From a checkpoint of a small mixture-of-experts model trained on Wikipedia: 10463 steps.
Below are experts of layer 3 (counted from 0) of a mixture-of-experts language model. Rows are named router (the router's row for the expert), up (a neuron's input weights, with its number) and show model dimensions 128-191. Each number is 128 + 24 x the weight over its row's rms, rounded and kept within 0 to 255. Numbers have three digits each.
After each expert's rows: "gets" lists some tokens that make up at least twice as much of what it gets as of all text. This comes from a sample of Wikipedia text that the model never trained on. Tokens count by the router's weight.

# expert 8
router:106140114110090118145115113149136135138103121125163092139121135119130126167135159126147127086125172158111081109115152112150143141150084089088115119162091111138145115100154127128126102138157115
up0:139125193140119081117159129140148118141136133107134094147098126099132144115114132123123128174178132112128085152089112140111122109114104154106142133185098149140183122116125091095099132125171123
up1:159116143120124108188129147112103107147133101140122084127110174142124135120192142128115156144107154140147118107128126092119130135081094142114103147149087117125138141099113129078126156092150123
up2:123106142132135108112150122141139096115135153105109142185102147081116120057145122164121131123100121143097089126134107158115154101138109145099096103109169128129165113141123082108087129132122080
up3:179089134173153093079138110133146161160124122156117146093142129112102144137092098095094130161116145130143110073170152161170098120120126115099087143137118126127119115106128160154096106119104105
up4:166125122153154175154140114171120123117116130093083113135137135132093087137118155068150113154127153134114130157125127071108147123134115113127129124107119136108067070105131101068122131042114139
up5:112112161095106149119169097148142132111107127169141143139139131100112151117157125104164146164115183119091076133144106136081155116135139128160124143151146101173127130128119105113100123074078108
up6:141099144151122092171147100163088139061118121105129122115164148120135137052113107118126142146132131165137124109105122097188122108144116120140129161115119160165116115154085112164104101145135148
up7:152092143162161131147142076141123135119068152092157175132166174163170100136141126127105093121161111154111127121066173138092115067137088175118141095127088113147077117149074133100144125119141117
up8:152139172114132146133151122135118129160133162143144096118114120163156143162092100139107118141141102167133126130151105115139107113191139094133095111141149139120117173148152138087130147115160170
up9:131109168106151133121108159116147097154143154139153095116132070087113117146104113110148127126085085139175156096118142125114153107103154171102161149130108140113091147142145135121105117113103154
up10:133141090126177110110137099123130109160116097131133140127149115103148147090114143137120120102101125139136082108109118102148149141181088176158144136145174150134122150140148082106102118142113153
up11:107132107135127168122107181144113110075100144090120163119144097136101127092133150130149135093178145085137092096110156086157109147103138138081139175071130122135080156120130076118126083161134115
up12:140111157114082094145134113140116123125114113100138163118100143113145105165106107166140142113097143137142117089134099067106114136176159124111132083109086149156149142102129086102161140138104115
up13:145103122178125146113118120119131119193156107149106138159119121137190131144129119149132083112097113145173067132196135178157133110119100117126094150146150121160086123162112141093098144089088105
up14:130117136126112151136097152114129098120127103108111130080144127148168155114137088141156104160149116172163092155082144104133121145134118109162141110115127142165150114087115118100134124112126141
up15:109147097124150118149107115143114113088126148110097119158133128162108134130168109175126162085128120135117111117130124119148124162140101108128122102136172124123125166101106126132097111130175089
up16:132137099109144135136132150153115085105106108127120129134139117164121074145162131158176118101111131182120136125187143091110198143107149182153161145136086136176129122116141136117146113152127118
up17:143104142156115156082107152122118141116135064133147182082129133101130133130132153119100103120122122116112108139098130131105113141137122124108152127141097146163193145126106105123119178167109110
up18:133124123147148115139120126135125133127177132141113176139151086082108136176126138132103108155096145112160124123137121162123109140123102098128152120093148160146110098163155117123176100101124121
up19:153067105065152136112154107082095069140103120133143128150166162137139167127126145130106124072149097148124075136147087120161147150140109105184112180117151130126144112099122123147131115119118106
up20:098120132062140115117136144120118143123089162114142147152129147130119140166141097106150137137149122155106144127166154146135114155105147117104164153123178164166073120124137123138157151138128124
up21:111132126163145127109112145118117100123102156111137108105114107099143110127082104117134120084114124176162130120122150182117178096119113133125145148097119105166139151140152098160111126152113162
up22:119159114124162098143109136148136130113117142147097143115127154128158092096114147092128123134106162103114121108120204171150116140117102128123133122140113149104180142130157144092149131131153118
up23:116092104114176166127108092147112126096159102105122119099157078166107108123139118163155156141115127134111145114139128134116117102097140141113129093155134136103105131132120132110140136144152147
gets: ".", "\n\n", " The", " that", ").", "s."

# expert 7
router:141127142134154112060155152126122117103149141162152123102127114122125132116177109135107111182152119140151116087106121116116128148136118137088129144170169133155148094120138136127141167058096124
up0:137113152140131115150113107163096146113107099118121100148164138118112105118156109092092131147150166131119138083149133106121111128138143137148119091122113102123120145144132139156136114155102104
up1:127111127150105118123130109118165152147123149092170081101108146130163133127098093080134135119160209129121145118130128102154092131089150142078136108126126100157102128093149142120127159135132116
up2:137134124070137156110137115106153134136188159108094118120171153099099137122126128123111133152166133188150111152098092150100171133144153174088157082124104127109127121138141107140129123107181181
up3:110166125147147164180109136159111183129159128092140145110117168110139090110096117083164132105157124135133137120118102145116161131120119135118117119141094166132090108128138115078124144138114154
up4:144066115100138126130166142114115151116135164145128136153163114148140128090171176160102118133111164068121106139091099138118109108118140129151121126131125140157137126129216125138144151119092103
up5:116135104126140137102159141143128112113133125126142133127146152139151098143119109150128135129127175141143136139133135106114112121126133138110088164112107117150108164162092103125094124119129205
up6:088138181115140143160136163127081128092140164177126130120139097099107128141132153133098116106111140112159133156156160107150120132125135114116113131128164078112144144148149141088122117112143158
up7:124129123122132121128122179121111126126119146113152118157138096136154165136129130140154109111141076121147126109125089126119082169095118082126137108170091127128139101161128158094155134141133134
up8:094130151116133160084147163147150106164117153108151172091100139106116082149157130155119133078083127125110110166136147140111115139169171100101155146124115074095115160059122112130098101125122112
up9:091131128125163125111132122136145099105105126123097104125130112118106123111143124087140114109138134131124091066112119123105123118083116140126085162071154104095153121156101161083066140096130147
up10:133124101103127147105119137134169148147130061127136126186156117076108155092132146158099111111124140105120128130131136159163119128078120169128149102121150112091110194136131123135145124152121104
up11:111100111105124100138140137085154122135121121110163108153087111100140133148087105093119120114112131110126131154120148163142130113109145100120110094152153155168114157117134143139136125113167106
up12:135119115166181129141157118108156084122103137090100136114117137123098167110154147142161142144143124112120115157140132130162124131159129138147142099107088104172123157165143101099123122177085128
up13:125095071102123159123140124166079152127128142121156128102137184118096164176124090174123141145107113123143117132142112108150139137122127150152110156135126142117173110149111103107118155121132130
up14:138122104146165147168103111133160161145123161126174123147134144123101104140140135150117099137107145149130147102126111162107116156161137074117107171141129112159175107092140145120147135113157100
up15:105107146132155084165131097120136117118104137163119149112121112112127100098131155119143141122143093117145156063145122114111113134089136150090149156100096137136116153131137127134152092164111143
up16:134130137115117151119168134142141124100131129127092139129110134157108075115182119127117125140137098112149161106163132130080114128146128157079107101101121106144158162163142111167170095118135120
up17:130140110145101159125112091133115133064154127113128156150156119133148090095099117142094108109143097101109133165107107155085129109114136153114133115142066121140130126150100082092141168150133102
up18:123109181133109159108136120117107161112173110176107146103113102084143132129147090129134150166166101118077093108118102119117133159144092159082134133133125131146124098111120137133140147118105117
up19:144138089109090104109120112118111102079130138146147165144083149151144130118157104134167120105147146144130090105129112116159120085128071134106099094121116122140160129154157157123121108119135169
up20:147152151140120138165123123158100186123150163149102141113112104114118114129102141077132082122176118151129127131164124105114161105110159130102143133106135097148087106152143105179132112112092162
up21:083110104094127174138114126151134152081172117154135129146119086154119138098156143104120111189095158158091156112109107131130125160120163157133117162142150161114173130151102131105123090137136070
up22:132150096127122123098118154116124169120109163140123117100166147127067168126133091120070144136128140098111144141106122179127151104136093139176104123115145164134131151127124123102087105112116138
up23:124105127115150112142170119131130106107135166097131148128139143141086170185152157089133144123173164175141132119114126110119102093107158120120159121109145085127138125151128123081131113138151113
gets: " a", "'s", " the", " and", ", a", " an"

# expert 1
router:047133173149149109141128149136140122102126124118086116114108081171116098121099106178098088107112103124099137097142142131154125100145186155088176127111108142143150167114128086123131108153112119
up0:100143100116146130137102159089180126057145149132101115160117138136109144128153114106161162112140093140118128091087111116124087149128129139107109178120161106143120119119116113143172107169116073
up1:172157139163092139140118127140107103141105117089125102110108123135091099130137170119111151127164131116113099088134157158141087140106124120160130150119160153159117160155167143109145119098123181
up2:077124121130106104120173084158121121107155130114084126164116143137073110116117113152153133151121103128136098139151117104146128183135153120145113128121139165127091157132130149130095120136118092
up3:136156077108101142115127133103159098090142098144106161141092134120112138127159186147092149129110118125098097170096152150171121162099137144159101176115147099097105114137157082111149123124129140
up4:104156149121133111133116106129136119142169127107124141127133137134124108135110110098100119147154156116160144136095090162151119127098145161153112149122119101126148147154158122100079129141086107
up5:127125089153176123095099114121150131113121150165123114142106151149134157157094121142117111121140109113125141118135158157091095136112117128099069118171115180168110125146129111109146156133128135
up6:080102095110133132150172111144102142111189115111167085147117157177116107116125094120105137123141136124095154105147131146123168150109119099092104121094171187109132141079131112113131107140151114
up7:103125157153155151125121126105158106152100136120111171149114131153166149127102138123132121143132180159091128143153120117154154152142130125144133124171115132124133113125102126139095093109112119
up8:085117135129127133102169141132111142138130110130123160110125128096120124126122107131148145128159109139152124122145100144133145131124129138122140124145116140122059177135162105139134113137066143
up9:113128153128099136152141150081150147149130108119128113121111118158101168135093133144109146159113103094092134118149119151098108129102122215090135115113100128105124106138126107128123085118125091
up10:132134140117143126113147145147136113126127169105102101134086087084138085148129128098158116112148147107129099131156145097177095124116141121127109130134154128140125139154114179134104148086137115
up11:107114142168149092121101112108107168114088114116122117149118133099145207113058152127108122124125136171074087159176117103130100116159151104149139118102161152130143107141133070120101079107130126
up12:127130156138126157152116102115141114159068155139129130141135115117133138161112094125142133130130133129096119120166126076098144163139136106150172151136102070141200122097109141136118111137127121
up13:134125111176125148107109140123142144076128111155119140133104114131143136110099124106143103164103131079149165131106190106120092136117111161121102146151110121143137139127137082167119124163138170
up14:139131108124104135159131136139126089118115120078093139152103118114126103111132146112133144146121136141157109126164079085115089164125111113122127134166149121096100141116130135136106165142138145
up15:137134160134133158104152122137073147114152100189083121097165159141130132118098138139111120113127132114141158102119115152134128113102093101108150105109132119146125098168142151154130156168113129
up16:106098168166124094153142112104117115149126091141106134133132160147112164109124117142112096127124136091108139106088090116092131146120145084117142138133101156136115145096114114145131107165147110
up17:106101121107100124103159074125118115161125126103165151135128126177119126150131091129151110113142180125116105121136090098110185148146155157143136129179097108137125165157130100097110106139134146
up18:121112165116145142141115118128141148116085137136126139158112104140165130104149139097091151113144095120104152103095094115087084087111128162138115135112146124125135131093085113138101111081141108
up19:114131124114115149106097128092144144131116074115187158143138110118101115123107138116123098108150138119102138121112183141108120108144125112175150110124096085101093124120124118104142117148149106
up20:119102152103126146125140102131107128113135164098111118158089126121136108111100088132108120128129101117079127108163076142150110138101108151123126128136119126187163161146091155119123107107111096
up21:117132112173115136121149151152148134169119087083119144092103123124140113144096144134160127130160165144160097080141156128142136118131112162117106147133112178068134103117142111113115167054140156
up22:163161119133114120110146126130165136156127120125131108130139122126126140097111156171081098140119113125171133144142107144139161170105101115113099148109155098123157093116135175114128128145141168
up23:126128145182099073160098135117146107079102103114155126139125122108144169147107134131143120154145123151155132155105117123127142114129116099126073103150119136132108109141118149112109113130109143
gets: "1", "2", ", ", " in ", "–", "- "

# expert 14
router:105125109126132167143127130146177163172112105133120122125105148122091118152106126079132083086091131104097138157113151088140133108167142125114143135144094096121147152135106101148106146152118159
up0:094127133109102111133123124143129176129164143104112117118170174162093084093143111107125129146187128150121129124102122086060138118140129118077158110136147080119154125091180088147122115123111112
up1:112141089137152125144158119129109151113143113112148092158125124137142157145103151132121116102107092138092152126160150134132143139122132164085133106135094140162125150143138147148156078135116133
up2:121151170109087144120128094167171117133138146112119098168125140167080097143131106115116157115173113128142139161087134149176121108093148102151164135159120129084113092178126121163126120148126101
up3:105120121102139147121151115116176141157126149095115150121149139123150156130120114122105112114154128124160106120127141146153147161129150104145080148118092145092068143153117126143139151088130132
up4:132133081164157131113133129103134099148103129144104125131162155105128156119101129151137097170133157097149111136161146119134174120156089110094180095112144118092106131115138109121154150142141119
up5:098083089128148130134133112097098095128149117112106119135137129120118147145153142147125078162130167111121107117124139065145152112180116114098138171113152121148139152110073128132118130141131117
up6:143110105154159131154102151161128144124167146121158088123131089153164095153123175119086133147129154126143121194109148156167151135101136148107120124119132130117128137104131112118161160126118131
up7:122127116110101144073156123158108155137115160146119120142113151126129079107123132141141125131160120087150159117155121169151171098107079140153139114149146094167125101143107145095132105164120083
up8:151153136147130101095121137127142072104124119140131133122145160108159124100106129116152119086142116140117182137186151135160169110135146116125122118133129130101167140133138113160170159148098136
up9:123149137165138162134154171172114137122140131139168086135125109163124147158085128132148140124115121126125134146115119120154116143104102084115159110113155148101182119164120140128150185119111150
up10:119130122151101093098135165117123098117114116163114123051125133123150135119133139104143146140123115153122109127184116119137051139108095100104129129147113129101134076103145104148137169157158080
up11:151121127084118128093112088155165155136147096128161158111146153136144118118087131098103140146107144136091107131080102140101136199124125106135125181144122131159166077105084075128110084119130181
up12:099107114131142131097154123112088142105098132135105130155164119165085149116096110128144104129129126116163161148151098139141120076153110129175139173127145116139148100148166144124123095094151169
up13:097111108131140127140162171142139093138155168124091168141095170140110122125128124169153137132178084137141159108107105097114170104101169112116124122137136121132138130137128078103136117139099082
up14:140115131165125121123149133115148153112155116088113150109117113103100084144126119154167100120147124103147120118167163100135163174144138149116126112167135106146072117079130090125138093137118116
up15:117100109116122127094098079177092119150104093133147128078118164091112146080141141117117093142156130159159123155154124109120133122111096118115099097134154133141145114131107142141143143115138121
up16:083086104127111154135140074152109144116147159183144083143131152108143141115170121066174103153145108097129137174094145119116072129125152109120114107128143108158161107149099171106137114133152122
up17:150165127143135145164135141149188135122097121144150119132114097153185149125182147124137088117123148124113135132140132169097105137108115113187107130155119143074130159118134134104102140126100100
up18:134148105144119067133123101154165123142080119102130115139149114106168105115133129137153127077168132133137101139133142145109132154163099124147144076120111077147102151112149140127114122131101132
up19:150116125116096137128142087092098136119120094125103121098156109113141143168135156143113100114169168095137140137083122133118140151152119152135137151099134076135149093114170119127127104131158139
up20:153153124075173137104102132156158125129087143100082115162123093154143114107129133121143122163121087134084099161129113114128134153130136089149130132156167123119122129141160157154150176146083092
up21:090127130135161101135140126090104095135133116151126139153129166119167106142104126103136155184192109119129146148109121130157156100135138107143116098148077152132142153172155117124175128141114139
up22:145095135137124101106157132086126081099148168128114106128155162132105130114107111161115127184099120130091163201133123120104122141090117152146091119133107106136139113109112155127148126107108111
up23:106110098141132114176178129162134150123108120118127112105155106159115073127146141115132153136099142174125139113087150106108162147120101127136139145156126109141109158117130131121162138153139104
gets: "\n", "\n\n", " with", " had", " | ", " has"

# expert 11
router:157134143164112124132148093145084150079135159111053106109129116110126092144125125093150139113085119109147124159161127174084189118124120159102121123082093149124123126166150138150153135114117130
up0:115128143114080125113128136147134142102141149139154145139189070076137113131098122141150143131118135155107101129107113109152125171114116135151108126145158148120139170099162122131139104089107134
up1:141138176091187107146158086142144129114131143146100094138137146153126163129094113143077137186118160119148158129082133095138123137158098136129100123127107092120166086109130150146123147120119095
up2:099146099160156169115186103135123125148108114132126127145154131063127118143116155098171135115122108114100103159130127186128153138109137108104075076144123118136122095074137123141163178124183157
up3:124112140136139124145208122154107121141109083103119110130126102132102081131172137131164162132118150174170167139156151114146168133180165112116120141126127151149122197110152127176107114134092110
up4:117144104141172071114130139146172154112108140169136171131087172121117124131174151114127132111130143132124111082145132138118070101126131091119136124122143121130117129127154111121142123140124137
up5:123159145114126122132129169115106108171119107116101136124153156161175114154151166140134076113183115146092148158135156131117136132119143134156131124100140159117062123124167157093093094165129118
up6:187109113173156100133140158115144063135101185129123116102136184090112108096085135128105107120163095159163131158098142097150158118118125153144103093069124140154121106124153104151093162149159142
up7:101131157096143139140139144127107109157129117086118123135128137099123142123122147121135103112139123141152109125127103093131106128157155124158094130138136108112094089133150124124132132108112094
up8:155182124073126145086105151113179110113123147086155124104155090121144125145154095122127122152138142146190133133107098130125113101088057104144112092106112148123113132140112145129119089135154134
up9:098145158134114130124141120113136136151129123112126109113156112147158126160108091119135156134173100107085110149117142117109103118156149112154164143121150156111161152159134134149174150089101126
up10:122139105150154097119130146114171139103134080120176094150135099163103144109100107112118157111148131111124136152123097160163157102070115124091123153149131149116172136060116111096128114101127152
up11:087149115114109101143152125092100081097112110123126102102133109100097142139149139106129139136168155108148148129107152118112123137077128158121125079130123133157089126157144114147132141143170143
up12:112116132120125139120104145103137108103174141099105133124116114124123124117094123136156118150148128130125172193147127165135160134122079075160144139115144114157074146186099133128085124116095139
up13:110177138098092090123113169117126106166139126141136130154129166171157069093134125155130125153127103120127143114135103156159195123164138060158112126157131072132136116108088180089137163133123133
up14:100122139120157156118129131149144147115124152129136087140113107099102105152152094114194104112118165148122117142147141130115137150137127151135138120143122155091162113138123152122173158093090142
up15:126117133109164143121152098153114169107152137135123112140129130137105148096134125128164062120113123127154128131132148132098117151146143146137132158127113117158124072148107168113123122133096112
up16:108092112143157115150131132127134174100127142107149121152132095164106152178095125126186114176125147142136123150122080131137113159139149149108115131182081098119134174116165149137057121099134137
up17:148085145113163204137120093143151093135100136176108126072083122122170076165090121156130112098150105152139103156112139123109113117162119107098111161144159130150157160124097147115174118141190135
up18:144146102144140118144163139149164173122156137127176090112117126115101133135138149085165133185116140124111128141129118124114074119061140122132126133120125145139181141123110102075141078163112101
up19:144147133128105113169149155115149145099134113134153146133108133126097119152147105096125091136141125113110159083102150123144126142084126101120153112106143117131112123140149106160120098164161100
up20:126150132160104108127090120111135123164137138120121123126117156107139141157129142128119116078098096139103156137131104145148125119113107143105136125082105157151091148146146137167126157076144126
up21:121120143090108077093154153147127142131123138125133105115142128066175110162157140151178139112134140137171138146122111123077105183131156152145143143122079154102152173111113082156101155148131143
up22:118088173126124104163121116140168145131102167100135121114125126142147118124145152143085133102132131169142151143176152109147136125168116151129156123122141142130195171120184116117126151168119124
up23:104110104164130118136097178135163113100132155148134166133141136143135102195151116121184124091164147141152077100144127167137115113146125065120106148131121160093132115105105169081152109155124117
gets: "| ", " | ", " |", " ", ":", "0"

# expert 13
router:145133117139129120135144097105165166161129170105129170126100160111149144157115156108097144156138150101135108157109135121141111118104128127150132110127168136081086122075115157117089178100151135
up0:168158127113082108126110108113131184099147154136123125185090158127121123152133127070120152158154196133158130138148112131146128160140094113147095083155137107085083145156137156118139105135119150
up1:125120135113143167123101107137149120182109153121126129146082159080094084134094090156138119140125126157115167145136082128108168100138153148175121096125109093112139137106120083077130142097129149
up2:094137142127116174118167134137129141148163117155123120067130116131161102130153103177150141133104162092129132134095131103126172115140109154168088107114143149119115104138146128099107080161093104
up3:076122130140157173129114122153156168147150113133106163165170101117117119145142093140109112170154075124150130125098143136146101100154126107138100117139168126143090144131159180120148160153152104
up4:075093143138100135067125102163155153145079120141171104126101139161133139102150103119146090131092124168105130178093105111134074147176075133133171137089099109136081151123135092091107095146147159
up5:136159144098099136118109145104098066181116125149113120093153110139117126137126165143111129128106101139092102119101111081109093131123155148119147141116135102120111145143143070143151136102181128
up6:127128143122108156148115112130142125151146118129124190172128123152123140150129169149157140138129101116094146134117121113145110111116123109116157138139122126122111143117148129138105147105139106
up7:138108107094111132092125108117141166110119119111159122129102122129136100159093107076113147148094166121119096090141097155166128154146089113105121121090124127143186100118107128136124124139116143
up8:121131127107139162128131110162136123133158193152146098130091125113103135124141146098124188122122162132104143099136154125119107089112095122132125121160093179112128144113113108105134113152153128
up9:116079093135112165111115155091137138120103124134104115085124150156106146118180160151176114115109088138131114120157094113122101127142119121108083156146102121147110125169137147142152151138132070
up10:102146152123124136118135106167107119143144119125124107109108115103136141143121128160086123083121126104152179155094130156115159072144111163135134108117134120115120143122141120120133109151117131
up11:125142113160140132137162153140165128126111132123155161114166139145130128128098142090150083141125111115155136105123120142144103181178099174087119160131146108125146128113152132133098138131131110
up12:088148153120141123136132123143110146111121084117151154129133115154120137175111141136135118130125132106138083105118135096147125114132101132124139136152135121110136167108096118123120160186127161
up13:128118122140115104125122138129118135184096142155114146135130148142133110133124134135155127158144136117104140102132149133148149143088114121130116132138148121147101126194153095128101123157125106
up14:146138125143161124145126133147113129146125115181147129111130116124123084098118117140131117100126149106109095140140147106136115144115155126171149104133090149080122138144120114093141087128147117
up15:153146124122163145109116116148107101074129101086158160173137135111124142148114164091089097115171199124151129097131144145158122109100136097112170092135139134153131152131157112113162149070141137
up16:139131152143150130116160164091098164123161121173099084106156111125176133154090112133097148129167119133157090104168097081118094119112113150138093118169123121142108111154143155103102115148113138
up17:100113136097150102106110155118131141123125150149132121112141133139086101151106115165113155156080084112110125125118143154098144109155151132112111127081149162142124080107130083182107144128172140
up18:128143137109151080106170087160105141195099131156137130159105130144126111123100143136149099147112123135124146157114132127133113120109156110143155104102132142143075110152157091129104150132055103
up19:108104121102165119106096135119166110138125109152111132114134153110150132102155108153166133145168147128119136091143105133109117123140190132076130134138147166071101084070119124119096112121102113
up20:101136122155145142144163105151106131123105109124114143123162119091204096136132137122101093122105094146125127119094164160156113114105109113106153128144127141173115132075156096097122116124095144
up21:122110117111100122104111118186131096150145125109091117115153098135125117136137151110122091134141147115125137113125112127142144134130124123090120140128129135140082133121110103143120143141127154
up22:191114089142106105106137152141115143174125123135087185123131137126097145131119113134059109082140137129156109094116107152156113072137085134121168113142100114136083147169135138106147110146149193
up23:093160143136113153127124079183134111085099123114141129151111145153114163127124134086097165116097125145121140124151135146094119147144080122092139106160108114151108162126116132126111151140119102
gets: " was", " is", " as", " were", " are", ")"

# expert 5
router:160142121102098106118135127128104126137135121106140109116133104098125139115106108091139095163153115122080125145106111129144126120113095165151140134109195179133106151114138155100143112080171096
up0:085145141088127130092142158106090126130172130150129135112103133148167156120098121134132159139139152121170096124083100098101162126142141158133147114099120150130135119125124124105095163148136133
up1:151144159137168136122103099098100122139124113133126119164118127163082087097129154092111102118085134132091135100141108118148163146155105140105067104121122099130152138165108136131111158101103125
up2:097124106144127117112112174113122190173125099102174117101165137128142120112116122126094123142142109109111103127144138106127123177153081113100104139153117110101131156118124091135139156153120090
up3:108141118141152096140149123122157089134194151129131105111091101155107108091091144124142151126123108096112139118103139129146115098126088131110164072097144157098140136086148093102129083159116097
up4:143130119180161189112107111133131104154155121107132174126077100156103090156113056132107125174158128147103100142122051135114122154126122147148136139110137119104094117100080136112146080149125115
up5:108129170138127121168159105099213118133116116121125138160114156111144121142159172107150146159127103128133149109133079096056133066080113072167115093121086129122158111167077129098149163148129148
up6:106144112115154145105087167142081124109142165157104121137143085153134122098122133143095141114136113159130150123104122104128138155134150120086120089165083147142144118151122117109087105161131108
up7:118136127155156160124133140118179113122118102167154130120134158118124163160104122153102163150131056112148186134112137095105117130133140131136143111137152127150128111187143106150130116126108119
up8:129082078105093115122139145216140149107084170133122149156077094144104122150143114078118157112154175156160121128133131141145142134139164089137133099143133124118118113119111139112142056114118149
up9:106098161121188149143157130141117142140141094168145125106166118132153162113117107117112089146145126166141091163113136135165176161118127145129128114108127124117110098102125128141125146112096153
up10:126107119139129128145134145152075064133091091102113135099118107118159064119109146120117145114145087123118175135140143104136103137095116138119112123153147144201130123139085072117167104174116133
up11:117136112113136149130195175111130127142110086146124122178121137122088158091129104120103156114127152161133168140167075145134153187154151169118131082147117147131118074124127161123130109151100129
up12:104131119159124122075176102132173096130138139127125119150097073137133145104122136114116110098176154131104093103127126124114118095122142123080118169140166142123079143090130151136097102110129143
up13:174095146110137085124146141100056119081152147123127131111159147151122149136141123128127134099140133128137136100134124112098108120080137127138110107113129155151144140101162139088159127156126083
up14:085121138114149151147108091146189142106115149130144114126134163086124153130139133086128138109148147176120133111139166119116156087125114132127126127091137132099102151100137133153110079105133144
up15:125144139110095140103120115167165088112119152168135153147122146094137109121121148136152109156190127141082159128138116132083135161131133159109085147154121136110121123127106078100095142120097154
up16:130150121117157138119134112132136110132128155124154116104121103101146093121145156115085069114131118125158112137076121117120180125136104101158124156108170142142119130140088100129113127140115155
up17:121143100140126123076151135118136155120123101148117138158136115146122155124175109117161132130166120080133115141100174087112102119127123107130092074130124130137139134118144140110106122126146143
up18:127117111088137163144146147131107123123115131150148139137143146090155126120151143098149133142184145140126088147141125133161119169130142112104157110129154164112204126133130109173105132161103149
up19:163106111132188117132137127095083151142131138105137107115130141108153159137122189159152102100103155131108132104119170151166133131138117174132162127109120088133119145134192117120137117110107112
up20:104120124106170130121117163149152113122154170150110155148151114124122126113094116184097115146124123137159139103092101093100140205093133078128139152158141145172150107133141159138138114114078126
up21:152148132116140152122138155120172152134132138129088137113170080130166140142138109109139122121097134142067114117162131083129097125156140109125118145119124111152149146147108176118143170138132146
up22:133096177095119128071105118137121123122118156115140180079124110115175119160108127131141089144128122147124090099153111130147162137153133131147123100163164128108137152150139165120126179117152129
up23:126120135150123137091080128128148094131144134142127154202101087126131137103117090132114116093134183151105126117118129130113116133171156142117124135154098140143153118086160111104132121080126111
gets: "0", " | ", " ", "°", "; ", "}"

# expert 10
router:153115134088149128168094148119116145147112086168178102129160118132082104104088110145085146118120149141162149180157106131151119123153153085137122134130136134165108139154108119133106139125149137
up0:118116150080142142133109150092104094113130119080170124160085152110189124136142175132129123141116102180057141130176164074115096137112100102124129144123154146138128169128129140162149106140132121
up1:107135152102152106108156142116135104086163135164131130114143131116111135093107077116148159122104122129104135143150133138093129176121113117092121093107095144143138077121142080138141130139110168
up2:145124102124122108145134116118140112109139092116153086121157118121122142111117155144136096112182151111122109150102076130107120113138143173131157133163131136165095191173135106108126112142117108
up3:089101110125124149113125118159137115101121169127115190146103108152168147151140085133193132140101135146165130163105136093165119133133156115146101108156116128153107119139062082103155106161109133
up4:109134137126117117100162126137153122124142115073134177111134116135115119150086121110174116156153116097111147112134145172150114126119158158151143099090178130119127125124107135134145126155127129
up5:134126151119120138143152104109140118148137157106087112119134151155155113128105117144142127128087125082106115153111100122167103181105127179134110176093135131158123123154130148114130138152132126
up6:139090111117115126124104121161172110113101084155169109106109128093135161110151116121159135178119141146118146104094154102150159164114107126148114135112167147124132078121111098123138136137119174
up7:095150144140132165148140074134169125125159129156127103105090133135148113128134140144138137135156152119096148164108160124114104139137145185144120190125147115127115148082092115094130140104129132
up8:144153142147101116135121105127149091122139184129159100100137106145148120116143156119140131105102107102100139168120167139163121180114160148109133081150164147167117078076144139148134151132095133
up9:110097142180103184128151150105123110129168123098097076123135076132094136122143116135151144119172134141124079159135109112130137117089112105116127159142111121165111136135119113103133137126146106
up10:162089119135135171125078132150106102101167123104105145125117121148159169144112151150098124101095120154131135107142136101123128173112185137141107139138091140129135118140128139095134129137160148
up11:131106111153089108148144111154121123092142147153153156130168110105119106139134117127132121108158128128134091119148142152139168120135154132160148095073124128145138143122109133125085122145139147
up12:140075168126116151112133123097088198143165150107145098156075151138145125097141126128113131177133159091097113124140122148117120113116125164073126134125132133128138112124130129128138171080139083
up13:084155139147130107138062137126218149139117119091167125115116133130154088126135144093158110146135124158135061066109176149125100137111168096145113118127099144101096121133136087147080152118113091
up14:108150156137134136091110141092125117115135080152105142103145061150144147159138141134097091162099151185164137144132122128112114142134120135106142150138074146174116147121115099167173119110128125
up15:149166165114128098138123110116094106097144137142126117115130105131158131139109067129112114150130176131154140127129145110127115152161164123135184110118070157114123150122165123106121099080145123
up16:136102133186105080131109094102142063124114109144134148157092085175120110112094149148118164171158135079107169149113163102126103131155163126142118089120171114109123129135113133150088132151099130
up17:148151088103133100135117118147126133111150133130112144117128130131130103118142160147122086139071171131123123107124125151136138131145121161120155165164099134126145103146085113120114162124107154
up18:133079115107138145100095127137131102120166132164149119130162130173170109121080156192128153159093084098139185138144094115125130135107120113142098138128124134145154147106150123145135096148137160
up19:083119147167120149115111166115109166160114057075101178117130129113125084126121114132138131165094144184144068105148122089132149153079143095113132099131130161128094169114138126155121083148099148
up20:138142091112112137160129150134133132155121124122121138174136106125141095114144102124149136171100162108178113126158117102064157146117136113118135141112157106133156149120100123094161127111127156
up21:115126073162123131189085130118143133108173148115132102096137109128137162170156138122149131089120154134151149136143125133115174103141134120111154124121103136142117122141113157155096129120109152
up22:093122143129170164165097134115137155142097125112135168107114144146161122127123140101164119125111145156127155112124141126182122112111122122149106119119101129170114134125124142121161081122106139
up23:133112134129134125140161122112122189135160166142100107143105140145134191091129150133137124139117145099160153086119115144136109118122127098105116129076139119087140145086155095148140143127091114
gets: " in", " in the", " from", " to", " of the", " on"